Below are experts of layer 14 (counted from 0) of a mixture-of-experts language model. Rows are named router (the router's row for the expert), up (a neuron's input weights, with its number) and show model dimensions 0-127. Each number is 128 + 24 x the weight over its row's rms, rounded and kept within 0 to 255. Numbers have three digits each.
Before each expert's rows: a language model's description of what the expert responds to; "comes after" lists some tokens at least twice as common just before its tokens as in all text. This comes from a sample of Wikipedia text that the model never trained on. Tokens count by the router's weight.

# expert 13
What it handles: Pipe characters separating cells in wiki tables of results and statistics, plus semicolons and numbers in score lists like 4–2; 4–3.
comes after: "\n", " ", " 0", " 1", " 2", " 3"
router:150109124142133117105100137128120103151113123102109146146141161116096137100129165162152125093173152153097125133106119112133119128116103144127155171133141138116122133135167138126137111120100159134135135148169111166122132146118090116126114152164135134102141165079119126111141147176130147160110114096087167127108158132128117106146172146123179144119140123099072138122118104086140118135113
up3:141163105130134146123134159090137117141121127120148139126130088110127124151138177123148138118144138140104138126128126131125161108108143112111161113157130111089117084107125128111141131092130124145121119129159093149142158150148137136061089115143109138158116109159159173140093133131138109116102126135147079116150113161098143136223111118108115172105155104113086112126144100151151139119148
up4:114170144106082104083152124147142101150141107131120153147156129146135161141160092094165132122118102111134114116177115107142102163178098107156149125175119072176159142148196115125163166098106157126111112119151104136132148175146175122105129127128091142144087110064107089178131166140135130102129106090150113104130147110140108158119139127097112146132145142138091096120155151125119135099135
up5:123099121098154125138092114127094175088083127119130079119142160106133104145106106130170123145151131168129143085111061155077112179120138133113144130128103157088103105128093121115166175146148112150125113107087115144122116162080167147159155132109086148147126111123095136154146104141108113117145140109091191136096155127104095111135140118166126111098135142137126144130073110149111130108149
up6:122124133143140135159103155119100124137107096145128140108122085109137141134129121128146100121125124157172153166136063156084109134124138137105131094060162142091125161086133116158134163127125168155105150146158120162093143129133148152098139154094110123165100173085119169148122152095133139124164041159148119142111169126147083125104124132131163118169067137166133128100118073110120103157139
up7:141106142133135118179079168163126109122118129101130173125103112188158144135093157130119115100113120123131113123133146141131102108102137066127201146145130133113153127146131135120121132110082163139136120189115154111097159122085128133066130102153125169155144148167121162134129138140131135119111067149186114140145119149122170123148111109124124143111108118100133156109150141180128117151125
up8:158111138117144134088133171090132177090123158115135137112126154173101104135135106079136115140112106106121145158135113103119130128148124149122129159108189164123107142127097111126140135152134090111131161110114152156110098130129169165116081114128068139115136115122121120184074111126144125130121082126072119137178137128146122158134123124139115131156126123108101094106116064146129109147137
up9:138141126112132136174123120124130089131111121135148135122137144121104114148142103142150145116110144137141116094113122145103118111131120123133113093139116137126104126140097115124130178125141091178107115110169146157097084145124116112098147142121104107153117115109131177106168157135137131131146068127132137179129139127188094103107129167156111134126134084152137137152137114097138134142174
up10:121124182150102155130097105141156158116117100124110113109152145120118134119138151109130130136140102148126146096129118148104107089122109168143117130111095141132103119140137100102126132149131159095095109177177139121137129161071110152139154117115110142140106177171128125119133092101137146094135149115166132152161133144103112043133128143141148154157140101179113128140095115162106140108117
up11:091100108104137107121119114153128129131159144172139140136116119119130110133129156082136107085143122139128142145152123088126134147148126076087206131089145144124126114155103167139153135126127163123101144113129145107120126097092089150162131106132127180132148137122115163104137135130172157125136057104104145140144119134107152109127088134108089134071148149135154145124129106136178123140170
up12:133138083073119116161085151139165117129115131083171162120107142095152125096132119115090150134146128126138102169134137110136118124121116125136099082120136126130107106116131148151143101123190115151110149155099178098143115107098124108132170096149159126103102115136138139102151094145109110161097126084114161156092111100143101143109146111119140164110132155133116162145152101117141083131143
up13:146109142117108146100115144118176137164121141134131162099104109118166177148119101155119117118151136128076169135110159119126197133094151147127132113133165114129132146106163157132127154107102130099070158123154110111140139128151107142118069131116149154102094108140129164152103118144121115126118124100088099132111121091111149173172124132133146102115145141111131087147143095145087106194130
up14:164106119159129155110123109165147112134115131165136134158147101130121091104085121109116109122109103124091192103133129116129142145112109167169101099125169116118120099122097084111152157159142114120115126142128161159141098129117094164161146121141156136162133153092127131109146152145136109092070162129161154102170111177151116163103124118155132180167118121156086121117113132102146090109164
up15:135150114138106177139117111092154108079121108136126144124117119148105114085149099112097112134136110161079136162113106134176159123087155124139146160126138151171102121180160123121206145138140161108105105137142108140149155121165118102085140077134140115087170097109105110161107119116162145148101161099155139112092111103083133108100123155164126177127150109138184118116121130135090126110122
up16:150169122073106132147105184166129167111085139146116136162124125094122145113154142131123180108125126139084084112130104118135111087170166112098137138149110129118102112110110127130178118148091146111138117126111131110124149140141187138106150145110163159093138132108154095168127134117071105164113118157065107135122152104135110107097162124133101127128133111161128064113127143153134169122144
up17:117121100117149099152160106143118134138166165127152080091182111144117117091105138115139144096119128119120144082096107094152177076102221137097136122144123101110155130122143136132125118159135111141127107102111119102122163122160121126135127142170150116125129156131127113139150124135142099109133050144105086149094089104131097137114127117126138130133139155133168174150124094123163123117099
up18:087127121097120180141057141117108077098164172141111106115137160135109118138148136149111120147090179161117188111089154114125135117100170119146087122137135136171119103132114133124115103129148127115156152136168108171119115111140135091111152108125152099148147128143119156142141086116112107149119102119099134113133097098162140141103108131096127121124136154146110127096124146127143102113134
up19:107140149103105133139148145149104106148171128153108130118140139147137093119116098170106086098108105107084125156112079124124113139106151078138136142115141118088131086128139119131148155114109090170108145063109157139160123106132146144153124139150106062153146098130172140151111146157140155149143132128158132119088170104109140117105131155144132139154139144154103130089079110106127175138099
up20:110121167101101154171162089139134137134094122104126102145094112154136109102143162130147136136117112120115124150127144129142106120139129107068165169105082138113141152169120132118124120170128109183097152125131124127104110135153151147122113127100116161122107124122118184104118135099149115130090130125148134169146094162124132095114104142087156103079115126149116157090149125127161159167136
up21:170138065157128161155080138119109145128132173104118159129140123140130108129121092165159122142067113148076159179129093136160141123114155102125182155121184175097132128137078136164188127093126134090161108126119124115140110090142127171116154128100139148154160101101142076162101110092123162092105111125123095140128144115103136113156144119093154124130124129114171152111122172117130146146109
up22:119134140120129152141137180152106169159104147116154121109132143154126121124115132122122139144130129178126152131111081125133168115144131135092145123114139064073107147107137126126192123132135106129152172141137065144121117151125131130163096173165079089104115150127190141123110086147115109127140103111101141171114093110102176113128162086130116148133153096169114160125085131135155120158110
up23:099137158113144145107095059132118134145133131122135172101122147110138124147126167138113130140153134086147100081124103122121147097163116087123123112135070127114133146112132094185132115134113117138156124124167117128138154098087144169145135131113127124141165104160131098127165126128181152109124091110182128139156101122114116146101136128120088138147115147138119161163115106114143135126128
up24:122110097146156107158139112157165148096091138174127127113150141147105117104159134133100141128151100144118125088113128156090141138101134142152119139182113164169113129167136122132102140124109132131146119119141105090116102141156121157129107121178170155151079114105138174153117138117164154161144132147133135125107110138117083108080106116104132090156112117095123123167137100147080073146105
up25:139167182144113139163124134139121144052169116126117155151122140138129136133119106161117144089145127132157139117102127128166123132113129093108098137194149109150117112141121107104136123162091135137115138115144107140147162087117142172108131105136120120119119103112123172138108086150149152113088120127140149123140153177133132117168104100137096128161169135105106097107138118142178107114153
up26:129134093139122128105122134141089146125061194166146154122153098109118144107125142134160125126124120177116126121088090158116125138136099135143098117183118114099104102131137146125153152145114117154102171144147142154123158085101144105135113118098133143114132116110154103134141100137127111147118128152099109071114112128141128103117126117128135144107134119107102097113139157130139127118096
up27:116135102106128172161097140132133156168116112144101139130182103143122120116129113101109109117139098113110090092159128115113097154148144118135103165094140084119146125117130127126112128104102138143108114144164112144161119170146141132098122116106107069114132134125113138107124157132126148139114136129123097130100117157167077132127142130134113119081105160124097179142113108196132087141169
up28:101127174134141142169132109151115112137150179133092129140089129113114129121101106131106080131133124137133126142079126120138134114120148123105110112119104141133123166112133130102157137170110154133115170134144179135143115107115146124138159123106129094121133147142102145155120091123115115109098133123183161122112138137117137151086165112092176087158138152130104150125126177109143145136142
up29:163126121150146104128102116151089124124126104131126117130099114120119135112138135127150087162081152136148110148114112098077096081128118121158134138138129140118126123109082128159125121141130140143107117121132133114152123135098085126090154134121102119179155114099132097150111155119136125129103073186116179132046138110104193101108128164150142113134141120141134162158124130126118101135101
up30:150161135090157120106152128101105170143063129115101131133147090123097133133120149156135127159125121145116080118114107109115183098112128130142132100114172127135124136163112101088143108149137120129168156123101109163141120117143122087081130108115134146139131155126133135100153137125118119127131134130136142131099131093121137171124145132085169112152104137125121184103122086132120057080138
up31:115135132133110105085133127129146182118141109142132118119192166117105132160131133139115129124175133130125119127160116136145142147146104132102093142128133125122144112135147118110156095101159128120124120145103105107135142117092129077101144118103142090116121139133179151112182125114161140133094108195089139102137158089118165150126143121149153111134119149145110082124114172134127138151111
up32:120118116148075125137108184095150047127135135093143147143145142146123123137142137137100184135115093094152115121154153119160111125126163120117117157153149136060152170139169108097117129144126138155129114118111115118103094136147088089060134117130123132141166129159151114112110130110130170100130130143156099167093123110094134163139120126129110168155086077116135112075176101119116140101157
up33:130138147154092161095148142137129154145107127154083136118176092095143138089151134141083150102149122095117112119119100105094146132151132136107108152147129120126114150117116085112137143140178120123144122170179098107139129151143156162118084174136121161133107208123144158128142132124085143111136151155135115125161139113128115202130116089105168089087133150137127108127114154141170142102124
up34:160141132166148188145150137148121137093122114125151122136123132130160065115107190130079129100129114103140125149115118118117167131160136122120136123163129144092112147137132141103101132106155117139116144116161146146138135149089143171104175119082132100151130126121129138161136166119116145167112095071096098132111173141104109140106123139118100158082139124107134139091096095132127139158130
up35:107099100086129131131153150086105152131158141109118123132140109151125111081083107133144170089131138129151104098061156169151104133155177166111127143110106078112112109147151094083151129119138123127133091146143125072128126129101129134131174128106118110093129125089138141119096146126152119112102099127141123094116110152145084094164110086136168119136110151111126148119114100136135126160107
up36:167129146083149085097121107094135131126102131145146103168176157163095122166118121140127120105159149119125168119117149125136104132146141101138121093144120111125166112099155151148141123093125176108161098116114124146120109118154095167145155119120104135102148128118131121109118133118079146098136158127155114120115169138149084147118103137148120104137137137116179129108084131153089115142082
up37:130139136126131110156139129134119100127115079115150124124150135125153096125134173090141161160134101137125084155140121162097161154100123121143097138115100152107091152117102122112090093099114152130117082133148108083144126116094151109143134131131103122102110107192147119122148140112158147174145121146135141148116105122138097132097103159135140127130113118153095157092167098107102142148122

# expert 3
What it handles: Digit pieces inside numbers: decimal parts of coordinates (4.98, 2.17), vote counts and population figures in tables, years like (1954), goal minutes.
comes after: " |", "°", ":", " /", " $", "′"
router:154109126174157110114108154105130128168135088164103135132101130124085122144140173123147111115172140115126152126125166151130119153158154139109152164117126106127142153089173091101122113121119141114132142151120151138140092118135150150167148125130111086145102175100107096144110136156152108151155186125099127073110090117162152115098133123147154112142148104111159168117148132098147110148093
up0:100116131092137086116125112123085103131146155106101147135161086148089152124141155170145120146147122108131111158138146130121151107146148126166094130107148160115157130151127132115111081141116146108077174124086152151159135099130091110103106108117126136124132159145143128170122103129138115171104151154077177124182172109157120122141143103136122144178125117143123114169117116137116129163104
up1:123146079098105115149109119121157097138093134153149150138105119182130130128131136079138125146162152144137128158140113112109132099120145100110116155172156160123131142128165085137148133102146157128114126139138139142128083121108120081124097091095129132095084170122114148114115130143125138127144133134117144113134110098160096087116148127144103155138099135117075118109125159196121101114112
up2:127075119093135087119135155133122141144158158108145179066151150085135116130127129142112147141096117091124141142143150121124116151132139109094133129159149125154125082126144107135123148156149099121071098120150147124097121064133149081128145106122135149121130141104129135130137117130124112140127140137169103149138105112136080196136156112134128138141124097144130148089078113126140096111134
up3:075115135096098168129134099122086147175153106117093096116111125138156132163104169113111129125123082129092141103203139186152117158168147086140138123101097123087103117169141134131161119112158078135125120109130144141129136190142130123104169149090154136111154113089111127150102130138116168137118169162125168138107132113097133123119091113095105163179121136149107132097160129100123142141131
up4:159164132101126134097158103163158117119134108175144157146159120146115168149101117116140133165132133146141130120149092159089129074130119120118108151155098163122145152158119149144106116170139145099119137126174146123103147175111121127127105146143124101138095136112156133122125119125134163146110139111174145153134115099110137155075149153127144134129163142099134164130102096135106160119153
up5:132125116130099152145164137089109128148132130146111125140118128119127135081173117131158141134122139111135122161106085076108107099111162102135063163122084109069148118154149120069116144111115112120119111090161160120127133114133096115121104091116114120154152120118113126117160111145166126115095116113150146136151158149153111116119155129124146122147135132159122078105078057121138137107087
up6:121127148129119122103112144151122102108138093124092144154113153132128123114131120126066116131125177154112180126134158152174150115105116132097102109156145132109143182176152170106167146161071134155123161109130104101135120125118095072092146166161087100144137098140164105133135142112149150098106115105097136134163125109108149104111103163094118132150133131109171102122117095126123113073155
up7:121137148090149137127081136114119098128120145139123118114097134146102124114114096084106114141139091161096140093133145094110141172123113090154114121119122153162109157128140129096125088127154122115117161122146133147079110093099103158122135163153122090147084136117150151154127134125113152143096114123153105119139142088180117066082146136143147090132114125155111115116146135185098125134120
up8:096111124161139100134106157103155154083133120130104126109090120159137153075082155116099135131101099126137143119159156133087149131132169123088142092182154119123117121100133161115160114141129119100116149093157105137118136106109157118113124092104142153103154080129121121117130106174111141170146090133142128170091124147122137117125153107122146164134134108110127179142117113108114188126106
up9:088134091129133147107137095125099143134095138169128122080105123123111102115168107107095153122130096101097122123108085166124133121154122111141168119189102117141119153127173118156142142122043161111121116144139082155106161146079078122153108113107107141136114089149115155107106163095146089155128127095102143143145142141101142137124103148148145119100153073083113146096163116120155130154152
up10:123124143108113090138137152108115142134159100167165098137142071094145142178154167092130156172118115133168155129137123147123110162119146171090101106088161134129176122115178108110157169135128092114124118136179129124135148171141163098143067116129103105139135160154149178119168131116164112150100126176117119077107133110187158151117127128165121132084134125173167134106120101124147120173103
up11:167137108134119131115059136130120171142122149107149180113109122154120119135133120093140122122146113139137138119114143134163131125127144048080135106091113135121098093084137153089145135090175124128111130094116111144121117153080136193148116153128130146142131093113132141108093130126113108126108145142124111123087149135093101129133187123129112120119122118073150155111083163134108106118112
up12:105106133107121107149157094135073136120150113117128106084085153133129110137155091098098140141109130129116115120110157151161164162129154112158109119125104105131116092106096127108112111116101110121111144154139086130142126072094149150107119129107129132157138146157157156145094102153082155080189184101145139107137120132133085125096099150115125147128161125158100138111141109144132144104156
up13:155128154115114133126161120131122112092139114144133136093179108164132136155154133157114121139157088142106122131095141147120119104121133109143144141129164134120091075119102115117098113094124138151134164127154124159104105087119134165088108109128112132136135138146160129118095172163116106124168095138124125104107137149151107118106148150110174142114147111122065115165133127137182135150108
up14:109099195142100115142105134114076095138146146157150110091141083150106095134126156120118149112118112118155118161112153159132111138101152133147144144109148110093090096121119131141135137145135139127152148169146133164138150146098161104126122106101171142133141135133111104081172134093107095149148095106165122123169139112137151146146105124160103133109120165167170119098103149112128128122121
up15:145102139129144126117162136132132141111126127133158146136121102100141140116151163143127149140169157120126163141096091117104168131093155130130149132107125131154128151123131075134127157159126132110127163098133152152144112095093120152135109126099099129110175124103132150131116154119071110108120148144136118193099157149104163090100157118137132116122146152085135103157155131138115133145116
up16:117088153102119133125151161142118145172117112164164105115149125064121078153116144116113126110130092094089102159168151139140131127120127111093097168103176151153147112112075125114133155115106126136136115082060103162156113106110121118112176067129142146124089144129111137118126091113160158167137158118145097131108143105111100160122156102151117117106168098098088120118133139107095100163099
up17:108180109133135140167110175117133141183121108125120128106163125139093122121098116141127149107135124112107133096124148108141166131181117125157120099068170111134144105087137118136171110142104127105094154141105106165122113143122127130174097182183154119126125155106138154137175127108154123139112099137111152067141147135134147165134119143090103135090096136152123121134139174137140119150099
up18:133088106149106113136107143139127083147122125144162127148122121088084117125146138107126134089083131133156114143147069140092122148111152124158130104094113131109118149104112123143157146153122094071120138094146104137126098124106168120145116121163123068135101105120109117137170114125110157099121108106085117087147110112118188112152114136170100127130123166112107099109120130161123094116129
up19:133116142149154164102151084148132133126160115163135171097100118133117143102146123137084125117116106133117121103126119138121167164133122110087121142168128145169125147139194154091150126127176142142126147149163123155104112129144118138108147129123106113079163156173148115148156112142092137173140119127153081125096148130131138120127124080096120158139102110122118116118102168143101119124165
up20:182077075111138149135117143133120119146179160135105138124133115141143133156106114091121125134145123116088149149155140168134144141106133115121137128134161143115127098093142110138117134150103133139133158126135160129187087114147159177126114148117105109138093136116121137143183106144197180111066146095117133152119087141106142138109109120152109115075102144125167165123102130107176111126112
up21:125149130134142097128130115129137124088077117118130087146156118144147137157152131121179154129108123141109139127151086138138126115090137150085131122132181111165143124123157104103116142122079103193110093174143108143116171126134165061111106095118112144136116125137137126085113152156173118135138141125172097113111129142129137161138158077135120124148176092136148069149120096080126157125129
up22:144145097120124102159129120145108139114115097118121161124121164180114138121135127103123136097101135109152112089150095153114168123144181168144148142151154153117098100130103170135113163157124125126137157100136170172097168145203141142151117132155115092139055134171125101157184099148115151183104134133104172135111129085117108115070119129123110143131102159115138071155116155109153099102138
up23:115128090135132159150147109073127128115131123103149144113169164131156157122147106133124107129127158134167134129104126134135108117189122076111120117141108119130093125103125157139112157165165117134121131128091144117115082107153096140140153130139134100091142147089161138136128103156151136103142074121123097124107131116100127109061145126108084120129133125123137102088118138160137107155086
up24:114156091146107154163148078154137107114135114143075124101118150117189116107146101142148140115154136133109148103130140166106169067132131102124136139086145104135144143130131108100092105115175136157120134107113130144124128194120103105119105078150108104105174152081139130149135121124111134164124164132198139090116113087131145124121104166136127085115116133111105120097112099140149143082139
up25:145147167110155101096110062152158116102150168136144131184154093128162077091089128133137144115162134161110151124140114158122140108107094132138123116105154147111123157114126162159152094147136150116086111124142119153125074108134111164149096138126124136117103119158114094178159151121131124081152149128120154136158138138115133167107160101116092109130148166136136123124144081097088110103120
up26:115141140175140168146136131169158140172141110125126132113137104105125082112134137184086124115126114132113155101174091119125154112157097143099132123104149101147140134075106158130101165107138149122135134111096173168120093149129066124126141120135118131135142149131131184152151156133133154126129129132139125136115137158081152117145103142129136129111148109146162151122125181152130132136147
up27:114136151114142140164065105160145141136129149133127150111128109080144146133096154127105102118114102129095140105119153062161132133149128089150154093097138090118123137126122174111124151124164131140131134159165161132110092144104171163107134123094163146092100133122144161136169122121142116099143113112063116141099085151130142096118148153117147117122145157122131083129149088133142130166115
up28:111123096130141113199144134109104128132152101136086142140168093115114127110140125102099080130139130096141102122125158127118145143164148127099157078109153092111161123104098141080148123157135076129163146126135122130127144164134178106148122177124152091138086174096143106151177121098147129126116154158160124095127160084122124116156157121134166138144140134194130131136160101143142136166044
up29:116136183086141149121098154170120164130127190136121107111092141095144140080130121135106110166111113097088146146117121156112122142150154096124103127135154111080087118113106112093117083142132129154143123136127128111157117123146129113135158128074153126114169131091123155167143094157119132127129169110116148108130147167123116161083174107118089145120166106100162144094167135132074127166115
up30:137105110103079111089160125163102137125109134111114134156120125142122125075101087133150127144119092151116120167113169133147181139135122102149152113116151169154140144122140129102112131110130087079174137156117134139145142147111123137129092144063110157124077095129122187136093142146136076186136124126145137094129113070105110124132144138126141161097114175118103154134103164133141130113089
up31:147114116155148065121135082172148136081158093155109181105104107134163108157114146106133141171146165113135090150117118127151134091185126137093096120114126141140115127142169079149123156130099120178105136127153111113108123112112112105065137105136127100163096086156121143116145118143134124082137127131106134116122146118172075165164139157107114077170162116132072143130132118122123103112164
up32:132150151146158146093136096104106074111098129129120072112131130052132104126093147124142147077087160082132146078148112120133102168116141114106132155157158154149106157087121124135105136148119138119108168108126118128095160129107146128125150096156122104118123155167128123146097171146129077172135108154128146165144134144110149110124117142171098143089103100089138129122113155161113095096103
up33:102106174137094144112123128103076132139099168155111127106091115101084150147145096108156132159144113101144119163109145125080120117117132134104123162115092123061097116146141146145157088109134178109089131149099107081134107142123137127135130121121119139131101136127123127130155147171156130100137121126170164145096103162131116128110166134125127133121114139135134154107087137116185128102123
up34:117110115132137149112113089115156124145128118139112105084147177102142121127106123143096125075113133097099106111093123144078131129121142100163079100107128140151116142153119172137088128148118111178132142188139118149111158143074108167108132124110157127172151135133130122130190118146127094126109147111075197136139161166110128135151131138157145114061137096124143173120107109134132170139120

# expert 5
What it handles: Articles and possessives after prepositions (the, a, his, its), plus second pieces of modifier words in infobox fields, e.g. Histor-ical population, Auxili-ary route.
comes after: " of", " in", " at", " to", " on", " from"
router:158103123172153122131133105125132153139147173173130093141132153086114125174185124115146157120128159112144109113138146144142133110140142146138136155139078116126140149132107129156128157103166107080146120121127105086104160122159107152144133109144114096156114084114109152092109159141133124147139127143125089093118128142176130150139102121118084155155127179138174161146088156094106131163145
up0:149109131094135115125170104138123101140181101127105135177171116132157135161111117146112119121107110120112097113102139089097121132160132131055119156104118173123127128139101121139091084104165128147117127159135107140106154156115121151151114126114154112168145084102137101123098153117142129153143155100144123136091142136123146088122102175104147183166133151104096064115110140112182112145111
up1:104129084139139139129163122093127164147093124116084140128142123141148163105108108097098148118097124128134131111089151142111108171140071147111146098165143115138108161166097117130152147155166118135148092163080156151122122187130161138166126146113110120151142091160111129156075114125168148154130141102147130157146130165128133144143092156102134112141089146159109132129136108142137139132153
up2:157124152104115138131114132147178131129170081162171121170142103098125169120136106116156134175114112144155107112126128162140142132148173138129138121144131115146133105138133126120098096143098076183106094153124171171159082106143082128162089114124116110160115152141157158116125100125158118155109113141123120120135151121103163130118137117163140173151136083114143090105100125108142148158115
up3:124103157121142137184193132063151123133124164137106137111155115098119120137161128122105144124118124139155092150107126072107109084141089111127128130138180110137167096128131140155147106130104113114153097113125115137104120116154089189137134084155131137108128127111146144104133143146122187155105156129173128173112123165107118140128114157084160146150169148126139137091131174121126113116103
up4:105205147135140088153138163149086154184106139095140148130112091123135147138142125120118107130137158096098149105100103104123137167125120146095131132131090144129123143109102151083145148125117116163109130142112083135154115117110134066121132135160111093131116129118139137128118122128147137089136136136149163115147159128146097121082128118142145089097105122129116170129162153151135118117147
up5:117122097146160108125143168135138146124125113142130133124113126120134126163124141065103135128088148166108073127117100122111149151119158160124127110108137123129058084144120149133160149113146150087185118124138138126134141108123137149165087120178154102127132143072122110138104142122096133175116123119105129132090182156158158119121111112139188126140176113105129082125122106149156131155144
up6:146102125116134134113155149135138103134132120162119092106136128117116083111157127123132087116138142144121092128147156130149082144053192141138108108116080159093139156106165143093179119137138147140174154122149156106089133120130117126120135127128169105140126089124112119169123121126066138083148097146096128171120120128075130146098117166106132094146132070146146131155130158098149153167148
up7:155100141162112122089185122125116142150154092162096093144117176110156143117077111110087144110166147063119108139151128158121135101116205120100150129100149103112109154140139135147162139149114084108114148113119101119084161152149130144163131126127111089110106128151135165079147150112137137094186113134116104124128136137130203127079133090136068093112104145133123137141131119118155130125118
up8:158102166122102069159090161115098124144149123129122148131140143109112108113149105132089131130115104159111140140150116164153145116084159130108096126100159143137109147140109134118128129113142111124093157155186134148063163117175124144118143133116126131099080135080131052114146159126148108142122082129156134122144117099108120141122128151129154100148114129097143115093117141114127087171098
up9:117108122082111132108137117105120089168137119158131170171108132098131128118088098109135125171126124183108155087093142143160160092128109108141100097146137143125133133137113100168119145124124111066150119103132111122084133091153150115121115121137119141136133105110102083130138094125130126139116148154151128163131102121123100125082126131123149115099085110131142120146115115106152174133109
up10:148191110128125090122173110142152125161089118136092072145115145142140096153155111151134121162174122147117163109106118100150152127158150110113096092152183115096119150122102147126148125162106122116144099139092127135129152142126109122123134155116166149122158132150119162135084130144144147167148094099127147090139153102130124125096123114122145115118110181123144145139129115098108062142093
up11:079149149159090101154157170152103123091139136138160084146133110086135167121119129154128114115114125114151150122126114116158137111163112134119148144125119096088141136114166143206102154166146129148151127130135151144126105154165136139121082098103121136137136129090165147103164135141142151103130144119140151114129138114102131151171115141126112128128136132121163144106139077139133127145122
up12:103089111101125112132132108136116177110123149160136118150129122118161102088121077130118086130105119164160128117126105104122158128144146115126152178161143100142129110119162161164140123125116097121106130151147112139129087109145122170116150137147112127167128122155109135080125113134131123107136117172135089153159096141154150092105166128138125117111110140090120107140133165089120084132144
up13:135105130137100142168075135094092066115115161139122159078181095123137111152122128083101142075117126185131182085141090157105152088115134107141119103136133108115115163138123125142147093159130099128129164105113114116105149128144098126135111138140124114074180110129141121125137139136136101128110114132124080120152096152118148122140119089122132137180093163128134155118143103119128146171102
up14:126091150118102135111126135114103132080109132175124146152143128160116115143123134124167185144127136149146118102121124153123166131098126107132121123133100096122168135151089101112122147143067103127120109128149135152143137161132149133128134126167125146140137123091144118112095084095108170095109089144118103170124124172139080145115153112173122109122167128138106104066153133115117085118137
up15:114130132124187167149128161126162130115146093108096127164153142111140152116085124148140093135124163127115119129148122149106097110139128108132142136096150137084124126131166179137146151141119146122087111102138128150122141105142135124157163109172148142175157153115120118127145149169135182138152093145149126135122155127128077100149152128117134158147134134135123134133140188094106138146146
up16:126090121131122097157096140155122158114123131161128110117106131137147163123089130101106193157148138132137165154170088144154139149135123116165128095086130101113163119110135087097107110085112110112136118136141178136136163151090150145149097137104099137160103088102117081180130119097087110129066130125154097110132107117121147136138105136126073135123096133137139096144141149151120116157128
up17:136123110111130153149086158133096133142114116123109097165117099135103130146053104096140150105098119117118127080115139169110137145105163104143149135094137080130106118123091165138133113123095117112158161090158161138128076128162154117145107095099145151130150117157129094142091166132155082117139096129162116095143148124147108150092101123131149163159112117139145138112134105155097107149139
up18:167108177165145125119114095128173148154103170122129108114175137086136133109145126121102130119134132109127192144117108141157121109133170117136124092119129115150131127094139103159137123167121135120152146163077133158118117112118146116101178108107124127143121144148120122101179146142074101139170116116129119149134074149098076114102115084172094131102086155127137130094105113161167114128137
up19:140162148151119167143115110135102127124139147133162141120118126124141146127117158109155149128144127128119132095124123153169161143161201163101090103104115117134138135089150118131114106116148141029121085122144157181144156186139148126097161168100152147122096117131112126124113084123114114113099122128136191101102123179131121122091101092120120147129126135128137138076166119088117134122097
up20:096115154121125138151104111132130104104093168130145142117142102119153148104127112113137140111129121151116081112130113146103150135136139128140083121120151146124115104118142131142104122162065131138161156108100094088146141115161169121144126161138122139139136104164136146119134131164094080161115154160166096136162132101143147157167126135150100080148138151155158176099098109116093135146130
up21:147158130100127135145156101106169111138142143166153118117193116103109113114114158155124133131110136123159139115097125130098107159110107107154098147143137145113107107106153085101125180135070135166160099110148088088160133135125128160179158101138140151074143136117151123104131143120134125145139072108097116181175118093162138121146108109132101117126125117121128155152148082136136108166158
up22:119103104126124098157175097119124146095142143146166123110120078112110115120122147149151094155088152090070129101121102112159195120111116141103136111165107123126147127123166117101134162113123155141135072151160134146105133151128119125132139155149084096122134081139164124125081137125136130149159131134119171139146147131139101107102117128086123118130169159160090142092122136111134096148096
up23:137142110108116112111159095166131138153107137165151149131093107125143103114175184130136079113134097146138104096130142137130109100128119099166152136113148156139139104140110130126117102131110163079094104158137146098083115134102126140107079124145134112139122106132076103113145139125141149110104103091086109087109143158131161134124131132158131137082128096150096131116121143122110091110156
up24:189133139113132132154104133120133123094140108156122142143120114142189133179147085139166150132129145146102165092093118170110130136151140112129137124143136137163123162134110132168099150136162143104138134146098161132118170160105141124121101103179105149122112137117107124130181104146117154118115133114095121121133182080129096138130137121107130142092122117130129118128133068127089111122146
up25:134115127188174121123121157109117138131108144166096103161152167129136098119133120140092124097143152165061097110088122104150130115104147141162117103136127146131102146129128161120147164091142134101134122119117141137110161179177098115134078108134123138118131169103155128135072103134153124132129166145155142144168073108178109130130144104126129145139117137138111106097153135117133119094128
up26:137167118182133131114155097131131122105165120160117153136111129124169167108131101114120138105103134098113130123139116127093116118153140109152153080105137096118093121173098134089130132176177103090146169120101164108138146111114178145091137131130118137166112108123137108111128105137142133130095165118108131129110138127174125112090138133138148103124162133129083124133119076131111118165138
up27:147171142098136120148121115139180162151136154143116115164105098097099154119117159120097077136108089128135110121091087151162087153121145147151145105137114125106107075132145130140191121137127108127112134087125094118107092138137120171140139152176154109152129128162118127135144075105113137107104130135104129114114140161136119136114132109158111167135150159116103151160141121126127152153108
up28:145125161081153169152156131110142126102144099123109128099162159122130124054170167114116095149141107093167147121121098136107119117171118102149120133146133125143122133091113052148157125111124125131085123130103116125172090118108150144100153105161122112131170137154119126114091093127149172098119126153159106135148133115143112111100146086149144107082088121158117107103136127148114109075140
up29:167135085164156139120145121148104134153124161153100150151099099124143163136133157128137154146113137130162128156124115140093161131091105167117102153133100117141142130138085120090134088148138159123121150154113072137102098128122113110125122099150198143134163162106153126118129170160178178127142135112100159171102136089157151125181083133157142169094121141134148130140126139108124121154146
up30:162180147172178153088133190115112125153142116095132161147058120164137132129183157124121138134141084115100151150138121157137121121111117100155112141117109110130133127126176124103102120089147154130158110125118115151127111103153130135128139141153086128148135089119144141160151125122115122110152108126122127142100160138153114127112109118158135131138140124142124150164151159088117107126146
up31:160119146134200144102085116199115127124125107140088117114112098079085132102106133139151148134136141111149133113127132112113118127106118116167128144122114116121114131124142090093182146115153113123137134126086145125154090103147098163127154116130103145077140124124085164122146120129105099127153123105172136131151120073145107166136111120111131089162123122117157129106141154132105123139171
up32:151126130145127119129119095128111097086134155095175116092136106131148144175163112144133158170120123105165134164181128138080120109101143130153093098099069147149140173123116114132089086139140117151129152101128140130141128111126155116093143118116137137158149124146147149156147096135133140132179094133141129153091159132102132117155112099147107165141118176181147138126135154155183115143121
up33:146132141176118159122107134116109130118111083151096082086126117110168134122151127135198138144128186092111143082154119077134141136125133118135146131077100130138121087117135140153132127150108117121125104077127117156152160129120155114146134129113118104126176111158157151091163147092139136122150103146153113138135120103155135125090102133112141113133089150145127137113134143121135104146125
up34:126163098152116151104143100105127119109118103129133226142098119145144137185135148148116119095086150173165112126141143080117141099144159116135140083105135121128142135121118109117104098099156150152129104170118114118137127110120114155125137101107127088133146119104109121128121112143156114110124157081128125106173133150179081168078140131125157147108124130125077188109140123137151134140134